Weights of a small mixture-of-experts language model, trained from scratch on English Wikipedia: 8 layers, 2 picks a token.
Below are experts of layer 3 (counted from 0) of a mixture-of-experts language model. Rows are named router (the router's row for the expert) and show model dimensions 64-127. Each number is 500 + 40 x the weight over its row's rms, rounded and kept within 0 to 999. Numbers have three digits each.
After each expert's rows: a language model's description of what the expert responds to. This comes from a sample of Wikipedia text that the model never trained on.

# expert 11
router:460493510574468580457512484557441525565509457476514477503574568520531529463424522512531508451465459436436474490508528518510539446515576490470467528479486477455513506522513490530522560502468511
It responds to: Pipe separators and closing quotes or parentheses ending cells in wiki tables of players, stars, songs and results, such as " |.

# expert 30
router:480546585532540552501522443513513516572547440489451495523557538500498468554507482547459443469528454467524514431471532565495582494500571574542476559498435470496525493469530464509504461483538520
It responds to: Auxiliaries and main verbs after a subject, such as was, were, had, is a, would be, to be, and past participles like released.

# expert 9
router:509530516520497595489470509478527461489565560528416449451533508538532493497454498474496544541513500442487437444472547478432450467481589521577458453535461497509549505500484394473522490521527456
It responds to: Single capital letters or short first pieces that open a name or word after a heading or line break, like "H", "S", "K"; also the article "a".

# expert 3
router:474505563469534549452409483504465505541463422520480451478542540560542535469529515527499475475462495500495568523467549544457442495413542466525481537544521509542536503492581425522513491541477492
It responds to: Line breaks and blank lines after infobox fields or paragraphs, plus list-item dash pieces like "- D", "- P", and table pipes.

# expert 28
router:482489424491529612560501484481460496596490458500581521521516498494448488461474427428489474472521558468430541427466465457481540539483572560511523451552501470454468481471516381420543529489477531
It responds to: Opening stems of verbs and nouns that take suffixes like -ing, -ation, such as scor-ing, critic-ism, ren-ovation, sp, ass.

# expert 26
router:513463488558526569524567511505480522447524500457505505495553570528457539523480586420495535425513481509508510410471512558456497437517622499451546503431500531467439530533479375509526493506553464
It responds to: Words in names of organizations, competitions and ranks, such as League, National, Cup, State, second, third, Deputy, Senior.

# expert 7
router:485480536531456518464449515535518496553577513509580575508490507530503480510520533475639522452482490449431518421483545480509483502531529475537521503454505505456524545526471530485506486510483535
It responds to: Mid-word pieces of foreign proper names and taxonomy terms, often Slavic or Latin endings such as -kov, -rov, -nik, Pseudomon'ad'ati.

# expert 27
router:441447511582520596534511506480488505524530457471515491560543557531514524451489546507496470468483481460458464410461513540549520463491562508466499452487468534454532469511455477532481554467487467
It responds to: Closing brackets, semicolons, periods and unit tokens like °W, ft), in) ending items in citations, coordinates and tables.

# expert 18
router:505509472549473608548491499504514541488452465526515478477564533545509525514448523490485491406446497472437478452511473447483534506522542571529518478549448475529485486572510428448477464487557595
It responds to: Connectives like and, of, is, was inside running text, the compass words north and south, and empty cells in election tables.

# expert 10
router:455490588554487541491549527460493522466515386477504419543518526531470515515484506515494548496530473501494501448579555580502453478496548489538451476454511500486487553455454472585555506563479525
It responds to: Trailing digit groups completing years and long numbers after a leading 1 or 2, such as 1'941', 2'023', 1'966'.

# expert 23
router:440498489583472624438547436487563485487525512467422459491496531566527570489487438476531551468554459483482477466485537479433417468444547530597489489527480500526529515529548414525526500517472492
It responds to: Space plus capital letter or first syllable starting a proper name or title, often merged with in, of, or a pipe, like in T(bilisi).

# expert 16
router:456488523517528612530466506507482447561520526484510481543522585557494497614466538486488534475516476489522512390498576470549523445487538429440455452492489516520512473544458442480535473514495572
It responds to: Section heading markers == and = after titles like Etymology, plus lone initial letters starting a word such as b, n, g.

# expert 2
router:589467457509472581481528465568523516519530515532522507454472549521461592505459480473512453481534542448472464400503506520459504459530494468461518523508564467538456509498528490594521448502448515
It responds to: Colons after field names in infobox-style dash lists, month names, digits and table cells, as in Released:, November 5, 1824.

# expert 15
router:534510426552529532511514497501468479521472484457537478519489539502482493551529531532556508548449499436516556489543432544503466547527565562515502532455462522501538480521470443484420437505465520
It responds to: Middle and final spelling pieces of ordinary words after an initial letter, such as -ight, -ave, -ine, -ale, as in steel, away, mouse.

# expert 17
router:524523533496561524552535553493587516529539527513500505506501493580514487517467524502519528521530390491464492459454520583523525487509575515485505560517557523457504440512450460510556507548537484
It responds to: Single capitals and short uppercase pieces inside abbreviations, codes and names, such as C(A)I, L(K)L, B(M)T, plus odd bytes.

# expert 0
router:507456499484507529453525530543526428574552434512457506536505540500464522517531514510540512473459455453467484466460604542551474469509522517523439514467479520515527511454492432521516528529516537
It responds to: Final word pieces of personal and place names, such as -ville, -ford, -burg, -son, -ić, -ini, as in Gothenburg and McDonnell.

# expert 24
router:484498483457524563495449464473491530520527490559484442523545535546406520493411476505524420501519552461460487467535528439566470497550528548474511582515446468455506462455506457453442462493531544
It responds to: Lone consonant letters or clusters inside uncommon names and words, such as r, l, k, th, qu, as in Orkneyinga and myth.

# expert 12
router:504494513493463591446466477507488424465488486476544547520421547529438479498498589522509468484488512481515491441507557532516508474502580480500528527479441496451489456463459503490507528484444457
It responds to: Possessives his, her, their, its, and the nouns and verbs that follow them in biographies, like career, work, end, return.

# expert 31
router:425549567522473517457418483492457488510452501534520524544511558507471481503478509483471519498482486505523586454453556449502519515494547519520447527499518511559520491545465407522494445554498482
It responds to: Word endings and possessives completing a stem, such as -ing, -ed, -ical, -al, 's, as in experiment-al, night's.

# expert 1
router:537518545486517552533452486472558506479496507516547513445508597481555534439533494431478493443481518505508483504509471464489547577518505528592446538510508526485533567525545518441535507451494489
It responds to: Short two- or three-letter pieces right after a capital or initial consonant inside names and words, such as B'ud'get, m'ud', U'em'ura.

# expert 14
router:466477539564461604455506477532546464532513491467449495478514548546519554476551518450508608508546424480516460493481548533489477436490533511509462492527426502540516517496568463503525487519506472
It responds to: First names and first pieces of surnames or place names, such as John, William, Clark, Gu(imard), San, often in tables.

# expert 8
router:533514507547519598492557446498480538523505459502468479532461547492519507510536516508518485556450478484505549485488541482446473507476554442548494517433480607471525495519457464465487495503468511
It responds to: Sentence-initial The and determiners, numerals or quantifiers opening a noun phrase, such as this, some, most, two, other.

# expert 29
router:495457502534594509490496466586515457452619468500544510535449522543463498515524504476530446529508584493459502436442528495512481431508562517514475546483492458480543466479479501495448532509537503
It responds to: Inner and final word pieces of Latinate words, such as -ator, -ict, -ure, -ic, -ates, as in jurisdictions, conservatories, Eurosceptic.

# expert 6
router:523434467465501579515466489523535449503532522558527561479463560583464486501488522534535563567489532438472475457492551488541476449489569503518495530511467493449605476506482444435533538510510455
It responds to: Common nouns ending a noun phrase, such as family, government, system, city, school, and the sentence-final period after them.

# expert 20
router:498479495518500561524455533566542548561532478502506434513508523531452539476448550507539447456498496381507484453448551513499461511534503456494442550486469516490518503554515461543491512522506517
It responds to: Short vowel or vowel-consonant pieces in the middle of foreign names and words, such as Milw(au)kee, Vishn(u), A(ri)as, un(an)imous.

# expert 19
router:459490541522530570482529512466450501580481449486486467507518576508513516468475572500476447515484484461502521465561507480534528565519539564541505529510498504574564492527580498474562459512506481
It responds to: Commas, and, or, but, which linking items and clauses in running prose, such as lover, not; mill and the plantation.

# expert 5
router:501481516525473579479494450593524441495524495552453486496461561520437564549515468513543527491484505451469540383507536531484449477536561478451472476519480461512511536498506477491486458510486534
It responds to: Prepositions and preposition-plus-article tokens right after verbs or nouns in prose, such as graduated from, located near, marked the.

# expert 25
router:419473537584490638549445504486489468528490418514585513503534513552573512494531459449461549494481461490511514396410504489466523489566529502550500453498482518509465517533539411469583485514469525
It responds to: Opening pieces of words after function words, mostly Latin prefixes such as re, con, ex, de, un, plus not.